config.toml
d_model = 256
d_expert = 224
n_groups = 8
groups_per_token = 3
init_std_router = 0.0365
head_dim = 64
norm_eps = 1e-06
positions = "rope"
parallel_block = false
beta1 = 0.95
decay_fraction = 0.77
seq_len = 256
doc_mask = true
dataset = "wikipedia_en"
Below are experts of layer 9 (counted from 0) of a mixture-of-experts language model. Rows are named router (the router's row for the expert), gate (a neuron's input weights, with its number), up (a neuron's input weights, with its number) and show model dimensions 0-255. Each number is 500 + 25 x the weight over its row's rms, rounded and kept within 0 to 999. Numbers have three digits each.
After each expert's rows: "comes after" lists some tokens at least twice as common just before its tokens as in all text; "mostly gets" lists some tokens that are sent to it at least half of the time. This comes from a sample of Wikipedia text that the model never trained on. Tokens count by the router's weight.

# expert 6
router:468501527516521532531460462509472531498481516492514510537518457473508510494484517488550536448516489561509525538506515519503472502466508494506506459509448545491497526452489540498451506487519549495483460502500452435512504527491483492503503518462515484494507537497467495479527501513478539468515470465473542538510531502484482521481500541501514506474554477509474437490487504470470489488522546504504473479499537486459456514491473480494517453492483544504487502501484504462458492475502462527488539497483490493501560522495517491499477514490479499505512505490493438545465515503471502518488502493477495538482507506503536472481479482470443524521499535500524498512500493469497510528486499470509515530500485524519513493488528482521461418505509515543495528508474493498496522488514505
gate0:515522503498470494528453563470509498499499488477486486446504488490531525483497510519523491549488567497490545496472480503468521506478502474498502504501508494504539569505485533506476507520536551503495516532472487502490481543475497489507505479499470464468490511470491537545523477503478464490510479531485553499470542502439515513553475476479502498451484460505510505500520503480502491463527481483477511461499549461496481518493452519509501514512527463455504462486484453458513510504502468461533551459516504499503519494524491524506548483482556521507505495450514475510518506479494540551497492536503502512506514541501477491495469488484496526494515537525500495498505501491500510491516523468476490514503452491499524470453505507500467549509448531535550482526471522486503497516514522
up0:466498502434519530479482536506497497524493499471488456520508536486509499498529413533460523483505502518515497515522521548518506487492476514550514508488505476499504488527495510509502461475526520513475524472502480495477523469501507483509461536531508470540513468559508500490522512490503475543485472486521555512519501464503485507488454502530512484502479473507521489522504505501478540466516482500514514515532455496490497511485481462495513519486452506493545482529488507528543500518501503484497477477457451498561563484530546498498537478442511508484535465516513523497518469464505491449455490529524514493480500477490516476535491475488533509527538546535524452518498497502495481505505473537495516516522465523492512562480509479498493520479476471495520457538533510502481535486533494
gate1:529524518513497504549487537513521498493516518476540471503516559489450516479522522466504479491499490510524522542539492449512483483527500510505486516464451537456481484493529532532492468518530549482508508478489520496499505505499511507514529477459543489520515502502481525510522509504522470465484503503528531513486473500503435503496420498509469504470471540513489481463504497498490550459498491530503489489483504459511455514458474508516493513484528517510509439540527466540463508507485474478464490519492507488575547490483467521522510504480546489492466466478489478487521511460462514498516527499485468500512480555506487480465486468490508465492517499535466503474531467525482434527495493510468502466509487483444525492490514499524504493528480497460526503484502524495518508519526495
up1:499500470456514493484498472543486495496509515503491552489504497499500521475546522494467505528502507476517515457463476524474495506478510487508508501482461474505478506529471517474468532538496534478503510506510482515471553504553496490500509483455499525465520471462513528479478456546534522518503525516507493558479535509471549492514514524423470499560480501526512535520501517525503484521495494515512511545521469486550476485495504488513549504464501487546540505489495472563473523517492500474520513566517558532485494494497477460502498492477537481492503498492488539463524514482484473506493536485487513492522495566498514445464479527508476552486498479527545498484530478510514531473533454496470495444508519499493512489493495481514513478476454509488502480507506504514505465503500482
gate2:476490499511475519493522464484486530452501480488421496502480495513508527538502524475494510455500521476547532483505508487481487544526499507493521454469498483535531533509485525495474507473494500519513502454553532450524528452515495503504479502448505542483522462501475474466498496516439463520463521485482535508513488479480546528507529497508483500496492490501465511539469537508515516556478523495506518463466507496495490474550535540482501496498482547450510503526468513469506492544531464476486494483508484495502447465460475494465521481532475491511478481485491479489483488474459513494490478476522539524524551483500488490523491497508508536522487464561507535498509464480516519510505487508472512527524492522498495504468509523487492492451514516486479510533499505422518541513518496
up2:546514485504541496454488486495505506500490507505556527495492539521506520511500495524513481503491495493451481486537494510487509481561557463481484489514494548494486467489483460496530459495507471495484502512492519495476492536493491523455508492550543497485468534442495471494487518460502503510500526485473545472517484526472472498486521489492484460506511482495496496491516481506460492509458523501488493506485497557514495510550489531509515547528532504493543466463468518514553478536499496505489504476479517553478487493478519466506511476499544518478525475469445488529476547496527503467507480494525496476492515490495530493526515503481520504506567519483548519513463472532513497502516429502490478515479482436506485464517552534512526534532495495516510532560510507511487523473489466
comes after: " (", "–", ",", ":", "19", "°"
mostly gets: "M", "F", "T", "G", "O", "18"

# expert 14
router:435495470506502524483465454505532519529515507496513459536541504488539481494555451498497498477475510509518509486465487511497456480516530519502467497553472502482483509485492553528517511473475526480493478532479456472495504525528500500480471518495481494512460478475482507481543456492452550471496509484532515479503555488473467503479520521498503512457539485523505480456501504488500489499518505497492516499439503516466483461543528474491519467456497548466475511518531525520482508479507474518426518509519521489517515542508473462477502499475496487495531476502518494510460520480462512484476466502461534527494466467498493496499446484473446535507465520513503512504508481474508478512509517510531509542467522515503503484461487465546496478534526515545491512478512484527519535477491505
gate0:468516479517463496523475505512498489477498533480526463538531495501499494513509513523478443468480504471502487550486522536494517518541494503439524492510505496492516514494480474503473520552458471464500519534429535497522471499498490484464515509549537489509532476450477526467535490533456513495520542452503501489526582515479527526516511521515536479489506474520486490537559453483508505531495499507485482447484500518531522470460505510522488515522479486495508518517520502511463500518509539569489493457479487522488467495509474529495496506482453494529498494512484524494484502530507547491494507496482534492483472509501493517497445482470481477471496524459495484535456473543522502472509491494513478503502524477488469534503479524551526490518488504499524489464481494546499505543476495
up0:505483505463527497495491487514490521500479477554486491522497491454476525484474489534479495548478561500504524478486545517505530495504529468462495514549473494481500482543514494528480497515506490472483517463522498534499458487548503487510495507522501490471500508448464501492482460496492476542519505513479492496528518469477480484451498475530509538471514479494500489487482545479524468511474504495483484449506501514490511515537476530446455489467520499529479515513508488511506510488492462507474517476476490519507485493502473471522494499508473505547486518526528438498461465498546518488495482498495524499531537495478504510484484488504536545486467556489491529499509555495552567486538535440532510474489494471544511476435522501548528481511568513490530480512496487521504496497503466
gate1:423525494531475515544488495456477498496474482471464477500446491488499420541511527496527490469517480475495522514482491478459515518505499491489507449543510510488465502522490486510522478503510485448555491560524533504494482506489469526462521515509514532498477514461465488510508495533486514488521511511495456508502544517508490506527483506476548518513497500523516532505499569477520484467519457478534480508527475501491509491503498504483528524524507474495524524515528494500431479500549496489503482491479479511455554488496500516457489511509479534470505490499503491517476479503517488514499473491479526511456500502537507480540493493445515484547482505506505525501497486525480484532499529526499497498508501540533477559553496496547489486511477481513504564532479499444453510515515500
up1:506526441490479530515518474504551475524514507581538497560482494513498508495502511513511522518451468524495518482495524495495538490478520499492499497489526531483511500481497547542504500549510491474497513553509505494457534496518536493531497515473489494515564488496485509525481480502509479513497516527517529459507483538492506522512507478452533483510505500461492477520475500463522437471501506475520524507523485481520485485564482495534478517519515473521488481531495483487496511526512477497470528486506477543488500506512501513524494461471508469509466484544442508511503530517516526485476529506468498510517489515460491513461441508497477488459488493516448469540487561505491496499485542480481520484489479511506484514546507524489490508523519502526476514533495515537425430523537497
gate2:485535463481527529502475525456499542504466499524511525528502485480501483496501493501533501488504506532482479536529515474449503474464504520502474489531535550509465496492498508483473466504450483540510492516479482477470478488561487514539513490566461526467516473478475510508486528508485447484532493534485526520513486507503453471545510555501520480481520501496461481458507507469525440471504534519482472542551458504486525514509506485476516493479509484517499492502525515515420504476518495519487519527458464510514513558542506508510505486505535515522433484504484514520510499462494504521453493519535503496460457531506526499515522504481486554536513514499509514523470540524545484517507525486488465497496467485494491498495506510532534518493525490536532496494501535529509508474496489
up2:454503484525496447524489439527517509496493502481536553502502468553510503522531436483523470496471469541516485505492523535466485488492455430498486513525552488493521538510486531495504538510461502498517533491497463484520495494500509516505461482554507497469505513479499485482450503516508481474536490485490487480509475505530481495503486523462491490551489483480502519441518463487508487482464485556523492520497509502492506528511511502453500494535510488498471498473538492487486482497486532523513470454505464492514481498546497547490498524524505519482492523521501516463529514475496496477527529452469484495495488531539463524522496519453516517490544531505483489481504490529526502496526558575527514457497470464562539481479523490473513514494476510496491528496490492504506502474514468
comes after: " |", " of", "'", " in", " on", ";"
mostly gets: " the", " The", " 13", " 6", " 16", " 3"

# expert 2
router:458475478486505537514449501492511499460536496503486524542465449492525476493469505486507542479514559529516539471480491519504469473520509487506445498541482460540493529473509514537482506516531463506460506482458459491496515511509485492485517484485480511498527496553491514517500520514462531477479532491526538512498512485497496534461472502487510523522530455495509491490479467493450469507517493519485495485486532514470491513478504486455512453471495541488518567491509487495503538498503488537479518465467528472485493513461508498496495497469470537465485485483494462516460532510442532527503496502436508508500494482516552502524507471509503530514479564512474516499479466481444452473453487468501501525466499487549525498493472471500477477546493519516491487511506496519516502476498510
gate0:512516472483484481483529467554478489492459527540506502453504489494490505516482469475524497479491495516502489475449475447480514489520492485517504514429475527491448524559478488484507508533475476525447517500474490515489552468552513489487524467512485513494555485510477476487471425488506496505520505514507517495501490488509518486488477464461511517484500494474515512540501518522503494494546472523523539482489526498500443519503484467512453466497473521535476514507516517507476487525493482475449511493476504528493476500510523515502511476531496490534502543494505516500506498527438468505494520489515500527500523480563484519525494491499530476481512513486509482487485489483462451420493526498500509447451469536518468490570499471510525539506530510495515509499532511532478486522499499
up0:507493469495487566512508545482517493510467544527529467499474471469507505453503495482511516461475520471497557510452495461483484515465489493495517495525518505548506484518528511471485527514488508505497471441481494547486478486508504470456468526492480489479508510497480490495484533510466518533521536465497465504476538473493536543477496476456457493519492521526507497469496509522513478551491496526520466459526467502503519513478500463505505540474521469482513519545516475488523501518523537505498506468494481488483485555474514460543505516477477463487491463530549487487457461482493499499509500517500492512509546488536522472511457493524503517504554523555525512496483499515518493505529494498511460505480515489468485498497481580520508497508510535474485442467541528530488517500504460
gate1:561479460467485471511475469499491494480504478545472469498471524477504504510563503484499475465506505540470491482514488530500503556529519574513505473504521460509456496506497503484447507493541481499543519490492530488533518468483523508492506512502461465501485503527515483518471478477518463567477492520502469535548496487525512490508510494531486525522507525497529499471539529476511468481471491480494506458480505502536457460539481501457547484505502508483523521453541489495511476464472498488468535527502534486511524523495497544499489551527475495508495527496493496485492458520515469537523523513469547531528535509500478512490509484537499526506434524500556549463503492515474490500496533481510454507496507510518537478484476455464519505531496511495520512496478493496496514489492479
up1:497487520496489529487496471471489513529499520481496495499515499468506522467476541506532499506490506477517490513554531467526531461534499509499479498454501486516533512551522527493564551487500499471506525469473494478450472480540497504554507538538510496500523456494533507480514491500485478512533494453506475524524530554491529495447496455473497519504498507473468495512508515554510488467521499502503481471488475502464503451538540543437496477477510494510498525520490486535481472485489514507467495529487497466526458497462483523513500492512495522476476496487527531512543509520497518487512472503477496489513502486437517495534508499506489475484459463503561475520485502511515485473538459494451511468504475499474444504523517587479490488519483473495516546505491469498486535488496495
gate2:536491548531497499484494481511521531523486530520482467521530513442497515505527497455477486492501472466486533510480544496493468544484507483473533471556505521502486506516528514519517490448548468504528511528477565511492510491499516480486495474551515515538484507548487506506512469506459523518502503465520474522494547522479493475472478496474518472494500532516527487464509500490508523497502498509498511507496514557488476487489455509498541512499524489534478526518468518472522540481482549541520502499495495518494472479477496474517475504530516506463560475479499504511493503496488505483514521480520437466500505485550474515483451503470516447478498508554480491527506506486481521451488490516543519460483501478475464494522489512507559515509477489562482519526513476556496500486491435
up2:504488470505492478502477472503487478497514518536458528452521518512508540535498499509503504512526530496507528488512458504470495475505483524468531515523534500529526519468500533517462511493484522452457501503522484538469506467506478498538520522517540507503515469482460524466478478531437519467510510481477494487548463510491527548473466478519503500503479488510494519505501462496461515513503474466504550518508556547477473516478471490512544497510506517541529492491432526525527491514541475475501491488534479495552518519433510506464489510501454523474520506534526517464494507493488501478564537509480508526484498517514481563496544493505474517478523488559485530480483516474484466446506471506496476505465480495497516490494495508495519486457499539485463526490482521494478518482461480
comes after: " |", ".", "|", "=", ")", ";"
mostly gets: "  ", "\n", " Ch", " When", "c", " —"

# expert 5
router:442503476518517529522454481497466545434522535503484477547517478523494520547503529521518479458477518491519489487488508503470515495493511515515486499483484501495506499494563507562488514489497513475497492543458477498486490531521495484512495541466494463523491523490488473499549475499493513451463470474519502537486499500497491477465482514514502482470486489534500447499524514514485530507472518531553482491466490513444480504507505495521522433499500514473493530525485514522443522463484504533471549475491465479553501491518489522496502500462520505477528535514495474494497532548451533519474466504485521481498475502515488527515502479530479510514500517478495477485473517469450463503531454473478506527514482512523507477493432528555492498518483544496471502489525536503506498501482540
gate0:540516469504404507451538496497472489506514487471517494503470492498534546479498502517481485504540479521535485490530481460471547490463513555529466478513503490462479504516505564530490451521514516492484507527488523494470514523531471519519524500509507509490506534496472488492476476496463502451498514549500488493534495489463486460550464505498549463471453526491478511498487530472495462506528491520514516511518482512498540494488468505484458494538467438489467473467477486520457531491514486506463544470465527506496475527495532472500490519493508452509512481475492504463509513495496494465484503521477524495471480474499518450518523467567454528482491464511463491570514486524493496498489483477484493495494510478521495520518514536498485515487513505484483471489481480494516504480489484
up0:539468490484466489493445514541514483524506498529511491484455488474484469505487507467492475496487495468497485510507545497493462505491522524436536515529483511505546507492471542507472508477511538483504501542504491482480523487470487516481513533437528473485519484515520487456537499470533512531460519522522541489496455500483499505505535469481518530519472528511448473503542454520463495488521503520488518532488519481472515556510477537539504544447476509475468500477498505481506464511480451521498509495479515499515494494455504509501513461513480532533442456502503499509467492496474537498454490518530519491539560499498525506509470496461510515502472515537476516519500505523481492515487479506552493506518502517470529529508448517436536457459518502490509488514502515506483474512530517
gate1:497479454477540534467459540493535520474489537494507483515473521512504548500513497535468508462526469504483518502515542493477501489494497531484514523531452500458544490499546508500504489499470485505483501476480506499566501488490492477488514484511514499511512534508481505524536481493502518504512531501467453515509453485545483514523477490508489488493470485500517517490535570517452548519506526459517502516476499517512504532521557558490534476497497473522467525497483526468474481443514517504536520512451496504532488505495489515513502499520490527463484515509489507487507491551495498490501506489474568502471573501462515530508496485465489488514528461513523532492506512500449460473509538511484470503487501533576510524464499522538483507536493548467513495476493522518474539486494504
up1:490530509499507494465538522453472504498494481521493491483534501449506479537509500490482475474504498499485503505502494524483480465529489501486485554516473503511475499499502494431484505521521479479494472538481545481520446489529507540512508563522530514486464472533500534530498517497463495470470443517510534515503495465454518464470519531494487472478477500519516510474527532509503460447439484482524438491543502559515504447496516464491510497478487547507489492467535491496526487518536485504482487511543502539513495496504502420511502517517517507486488492489512508514531494453484485485490522508507501489487514483518502543476514505460451499539496525517485511541469476495504496473495452463485439490513527509465498531539515507459523503499543515481497536506526480493533484486483511
gate2:499543515501494482459488484492500509510484550508478519533537470485492521508485493539432442467520476526511498546505462520516503513517487517478505464516528474476460477507478504514468525508528487490448526509468492475521510504499495509490528491499488518550488464529561475506517490518476492468469474496481450496501482519483460493469513566500486497510509504446527454434509515457505512525489483524494478503496498482500475510507472487531493521522538543479530489518514497562459495482502514490464514503525509487490481499487507515481476502502516465526483501522460512502475491507495519509505540442485506528526489490467490518491514491539494504531464558522535535499474512490480494506477467517459478510557492467478505535534470491509508531475542561511508482453520506521554515469509511
up2:518494524526501518536493499520507516498541522552539496546425529518508505471479485511504493525477469495522508497515501489497542515468504470537454488498480492495528544492514541508515536481478505443482499475483511446507490496454439496487463483496516488499473467525517516475464478524456481535479474507508488504442481489504527481482526504497479497505497472516517507494485486516479491481559515497502498508521529534529539467497515552464530511503502477509559519487487474508488468506495461497479494474463487471500536502471508546523464514469487477556558481537491490484471494511520506512532514507478469535496487555470485478487509521511497522550502530444484479537512453502510496513533531515502452496523503477509484502499505534523549463486506477466515486543503482460515490492508485
comes after: "\n", " 1", " 2", " 3", " 0", " 4"
mostly gets: " August", " October", " September", " March", " January", " April"

# expert 0
router:460497481532493557495458469497496457485503529530500473501525488508503497478531512523543534487473514475542537479478474521498466435503465522513447463479461534485504484493534506515468498495518536519528481504505503482479512485535506477498471484484511507455466504490485500511479504502456539446464484497479493512522538497500511557504536508525535490503497522494494488478523480504508503476530507503535486489463512490496499554523522457458507468494496482442462530524489499458469503492516465533500505501482484479553543487513514526484510509502498490504527551531533493545496504504473537489464512503449507544533471542552509512514490481480468520489474515514516538478495469499490501490478497527558527487478464533520490490480480512488466435547495472511478519469516509517491512507465501
gate0:498499511494492467467513463472509484524475541541523503490499522492455450456515526540508520483516471482501458477498508503437503482525499471513462507496510515440509517507507498493483459475489521475496465507475522505478537482516474525497530501507453527500493520456511518510520482442502493478483496523538525483545466473494543484468499524524501472488519479464497506493506525492467515457522497488510533510497550492550490493460498535472536468498475497491511520514510497472489488484510484528497493555501495553497536487515494491550488518521505521516508532493542485510486507540522496479450458499526533461512511503498497475458452510493504501500531479560518541497477484508492514469455517491518502486473533545476490489545531483479494487560494548495460528567543494513524509506502506
up0:467510499502471519464477554504508517481490501531481490490479468518483449481513478511488525472503527490537471484499490512521486530495469490471476483521534516470512508490519516490520472522523470527495520464511535491530548522476504494491474465463482504513442487481512444528530499544504484523505526507517571477494508478478506531496458458516495477491498552482505506522537507501495531521517511470474510501498506519498484479476484460509532482484489481500540520480491520467511492535488483494471478515486480484498506479493497492553501522477507506457488481486504461447457481492516473508500491507486529514511527452561517575550486445489526553488511505486522494500482508486500455525485565535463526514508475504468495474521476522510493522490481437520519500552531453481493525497484539
gate1:485516524472524484462507487493544507532519471510479489511514513522479517529563508482521479525515492474497465470532486463478501528479499555515485468450500492515501530479446499491518469495494511540492471504483448502453472505525496511531493475498532520527477474481495496481513455493460500492494534479503518499486503497484526460470527526450515484501494470493464490465523512541529490530468473496501524495507492476523540494464459494542461519487504499478513560486484498465520472489500466514478492514482523505477487448489536523492490454475522497503492494455498514490500501476480455484471491513523515552529504475522508505441479471557462509489479483485500498507411503513492517508480459498511536506472490478481472479489486490530470501494536526465460443508495467475506526456537482
up1:511499528520488498516514498478518485469502454498466484533500517503516500531457497541507496456494499480503524488554491504513456500529472467493524482518515494447518492518494464522499517525503483475515494531494474519477454490473496505507518460494522535502499474498518499478452516486470552486485490505501512523520555480529526555491543526459506514482476505483448472475535491549472549461510504512487472511521538509496485473521472470468498488507500534492559499462500491508523534448477500498497455486502483503441516474465515525496536483516471496480513517467514523520519508468485488486511505510529570473499485530536523475544537480515489524498474490512515507509493532516473522451519509484506554434505458487508486477507501517510517521486508456482473480500473526445498484508459552
gate2:490522483491526535523471496534513511518476481517468442485514499484475469512487504500495515510503494479510492548475521502549478456530507517513488457468477535518505482483525513510438492503494497489494502516538480436488522528512506545544502486468451474484476483499474530510465514529480517487482517486513497550480433518506538503484507514511495479527461470512515481474482470475523505470509492540526506492483541469499529513473488512463488508511505526474502519482489506522500546519533457504516488518499519516511492470477546530514573501496499510495532545486458519525535463458492532476496461487487488497530457493541506513495490515495514500436492512504509495449498523488486555525493490490511524512486464537486551485495453512516489452472501484513486486487501493543445541518504553
up2:435531508550490554490510483519471511479543506503491530474478505522479468461450498466509479501509478508458526490516521521474505464499492488475466493524506513529496536488479487461478533496493506499449446525475520498499510468444486543524460483462522530514471479506472494511505565498531494499505551457492500555467486522481513519489513472521545508458467506494496500450468514487501488448493474518450522500497441510500517503493496480499465487484495482503493498491495473533472516526475488497491491453499479516518473461510565516552514520546493489519487441494541522513502484497502517521507484515509532511525503522453502510515477551543529521486545497494534521486505477459483521525541514483485506497501505451466458500474523510513490513506501519523501493503510478509481498475488483
comes after: "=", "\n\n", " =", " List", " /", "^"
mostly gets: "=", " (", " =", " cl", " 1st", " First"

# expert 3
router:527479462481469514513483494498500517485506510501522492470501491504520506504512522505499524474518518484565521503478491480516440485528513501521444477492478507505438520460531554540488554493503506514501489528512459474499498489515514513453456519444490479489467496491484467513526465514465510456504511477487486535548500518509520526482535514486483462509541487473497465494531453502488517517470514539491455472497489515495505496509471468489553456490543548471483487509452519518483456483472479513454544496481467487491536542461510494480484490490507498452495481494546477560497502513463513534480526467484500510505498492494521532488490477477472522537474537483544512505491472456491498505528462524506513490475512499533517484487478471512485468558495484528480488461496487531495537503496523
gate0:517469513488455475468496500496495520504524524522523484543492454534484504486522550520502505498546501505505495494499473528526516474457535532506545472478496518526455520506480508513508538525465510482505534488508537539511544449534550518463533486462482518496499468548542492511486458440492491492513510512536509523463484537505476535474510490527506446507543463512509440500490483495523495529497485499481487495480496526510500458499510483491500491475535546486477455497525513484474518533518486499519478512474495491522484519498496480442525497504483508480511527457521510494491520497509502488494464489457481503536557459483529512469530449511515518502529524472492487514464491515497470483484535535515505531516507505553463493496463517537545512499547485544491523464450489498523470518499513
up0:515481477507537484466492488488527505531497508527521513463563487514518477514464498527480501471499468506493517494496493493512505475517493508490478485509514502468481512494514514490480533497412496522520517567468508508501486484496542487492507457479462475487523484499491532511485550490522552489502512522487500504476438506448504520496517455553511509524519448504488476527478464541503497495546522485487485521551552529530525533475505493507486460466545559498524503467479513508498493488542483492518495464543479520523509498504469479483520484561552526468494515516567508480474496482501502472549491486493485510500473512555541528469522468460490515513524526448525497470515516489531517495511519513508511486490517520529460500503535512475479474498483501539472513498504500533483528493500483
gate1:536514467492474520512528481517488460486508470529442543477459457492537517486493508520499510478555501498475478537483497476499481488517495501518486517480502467519473512516497535496507464494524512496478512513509545465465499524490532501505504515483534468485513544491513480494515528519498487514511507484509481473464486512500482472518505483531534498492517489520446489513512520495496484495473479543533481532527533473493516477526492478500523495506553500415461509449459520462449544515497461512503518494478523482475485462513508513522477504502501509524440521502504530475488487438515531456481516512506462519500553488531476511463526509493488507484490529515501521458492476488515500508538470487479483480505514460520480514506546471503467476538553550491495491467499546547494446492488552
up1:490484484458546512478512492530465482457510511491506480473492510533513532503533493506477505484498544515496505472513503488501535492544454505525512563490485475530503564483494458463501519519486523503501453454458502456494486500534497499558533500501511527462460515487496501582478460477524496505447475494500488504536504498508514504434523485496492491528494510518539513467535481465517478471516486489534491466475498480539479529463493460528515480489492458474513481490543530509510535524461531536489484489470475539495515497514508527501498486477502488499491465455477492499475487503487504461451488464529469490491501544502489495498446550488523464468510499532515470503537438502480496456489513537471509496491485527468489530486497500513515521452529499472504505507512472497506494516501508
gate2:480507481521513537490482506485473517508466493528516521499504519538534478477523486490487528517551511459515475496504510474511509503522485536496477532476545475488498558499520529493536527511448519489513493508500522491564505515503481501498471467534523457510527522486532477457492503501513526482512516498524488508541471515551462522488483548490489468518535510473505503511576487491517494503493478520487473512508519521505538502474526555492491529522495536478474489496516469520454472494509473522494546507485564507492497525471538519541502471521471501508510508473509492539541488469501503541451462490512489532528474503492546435513490495495470512492526520464468536477537527478530524467485488494479487513504530526496493537459499531488494509519494539485503506465517438538528545458483506
up2:464499501454528508478482506479531464474476488497514535480510550548499481528519436470494428514514522513508532500520481489476511511553467483517505533496494495519459536493515495478492530499499464509499510452488497553479498519530501463475482480496519492537494496475474509521517453523522492498468490483490471474496492517538468465508482492486495504509492460506496530515486493457515488472532492514522481520476561500519462483471505476514501478510499461477514519517458494537491481501515463526466513503498515457538498479506502497480485552482474512496481464509492528518469497502448497488474454500545519525526527522437515455521464481500505535486463498473493461512499474501534528531504509519433512479470519495518506541501510505523520485479448527455460490494550453514515512485472486
comes after: " was", " is", ",", ".", " \"", " be"
mostly gets: " \"", " '", " However", " did", " known", " but"

# expert 4
router:523461469519462538491505485512496542489480532476489465556494488490474484516482567498570557494531523510519527469499494497485508434504525492491459482513475473518493500509523521539494520471500510488496485503498477478489492492511488521510475494482524539533460515482470489522546494499459508490498469506473503487514495518470489506507491507515512527473532499499510490481514442467489476486497522458509485460457493514453489515535515488453495508501537541448452499495476485464479512444519473533487531495497511515489525482496510506495488465485497471490539500482503501549465521517482511507462490504475483514518478489466526469510518481493478483520495564480517483492482495488511466481520478500511502502440442506539527441477440482505502482531478507528493516558504515521523551467513518
gate0:478499452481496519491497501505497517525510449475494546508456491508503542502516535464499495507486494494470508480510465509495476446492547531526471505534475541503495470538444524456517434492504485481498533488490489486507507521539475486514483463499524530529481485455479473554466497463483477537508478541485529513503525516531485476499507530461518474499512499502548469468484492513505532468515531517477525484515488494518492546522488464491490503507461523519559489471429475507497558517485500449514536486519509494479508483524550492514553503506510495489501527519529516500491477506463501546502466480466464469531552503504507483513504479517501472500490519505495514511509547495467510479507483512453494493511515501483574487514481499530481485526509469468477505488498448471485493532528510
up0:511465483477447495485485528450522536520548511519508520470515511484501512531489457482445499504512519497522463451539460499489484455522496482498460512535515499498514486511517494489517519495473493501500467488509480476534496481514491498483457459459497502504555521492494514503515508487525499463499489452490498545476501476455524516518474477476493504517515504510484502525529498502513485501512449533497460546509513521491508481537452465477467550550497472477483504551479514501501513538499471485464501500459543537533538422534557524480477492498486511492486546488509529496481508503527487491516488497481494475472491464497496484482535510461457478476523532503496452517510486536492559484485516473462478492486523522500482478479532446530513480520478456498501490518508499491512538476478462
gate1:495504506537499470509531469488459514501518513496499493447472513474478512511494481488500522508549477497542512458501562499520504494543500521505527542525502481481523502498503486513471497490478512472532506532476509441559463528476504482487510459542486498528471507538462478470549568507501490492493500498488468455520497497488499497582514533505484481491530491505466450468558491449518466545524483517522477527490522511521511510488487502498500527523522491482486530468465489521511550520495502487487555487527558488505491519514487501506516512507483472480507501457509484553490474510490488506499488502497478489557516491479450557491463506515532513469482519524498490490463526483497563485523499508518459533481495468513519539533477513476490543503494512508537525502475509503500536495518521
up1:485481528470507537502518512487506518477513550474514476485494570507513444489494476499508493466496508501501526507510508490515472492484502433492511526497508517502502534518531523490459499516456497519529518527480461504511487517526507529481480529483510488504510470515521518521445576496481525481481474486512524525473502489472554515492479526480521515534515517489454484438480482492505521494537503450470506510464516478493474561517511473524501480492461480552509486481529480468511516500534541531514483526474495503501510519496508485477493511451528509539449498496472522490473469521482547514503537538522474521484472530508486486491529536528473499459532498466453533508530534496531527487486492517499519452488479547508500532459530445496533507520521490469517474487501521518488474482542525
gate2:458461476540489499487453522516468444504511514503472506498489513524486527476490532491547485473532517533507516471491480504569483489499506519492502489515459474509479520494518486514544515500497520486461468473480520559488485520526520523482461538522518533505449478518490508481537518513456471521533487546485517460532444485515478494508497507519487510459481489479547499437488487486488527481495520500516462476499519456513551525514522486502525548468478485529529509461510527500505516500488509470486511461519496518505493452480497475480501494516486516512490493491480488548542487466478546551506523519497486539488506465470484515479526497530521498485567512509494449514468479491531503543512522541483509476475491445494504519468499479475484512535501453533499508466508480475494487471495486
up2:524485440481509486453497529457498453530494493518514497502428467489489508535523555490468455506504493496521500498499554521489480528523483489515495506480504501523546488469474487454523479519495499437537536522490523460522546536485511477505498499538536471521512486460476485532484492490541552505462563475521519479490535506438484520466509535469476491500520485519527525460496471520496509499443507491482467469494514534504519474501541471533498479482490531489531476531500513530522525462482508504530488515494472558523545477487494513497495479488530487527495527489533497544529479528478467537495526528479494492534454472503502481501489498479515496501477504460462502510519462473495530451475514498495512492516516507497523531497526485533486504499488512495540518482530479497509480504492515
comes after: " the", " a", " The", " his", " an", "The"
mostly gets: " she", " him", " they", " he", " it", " them"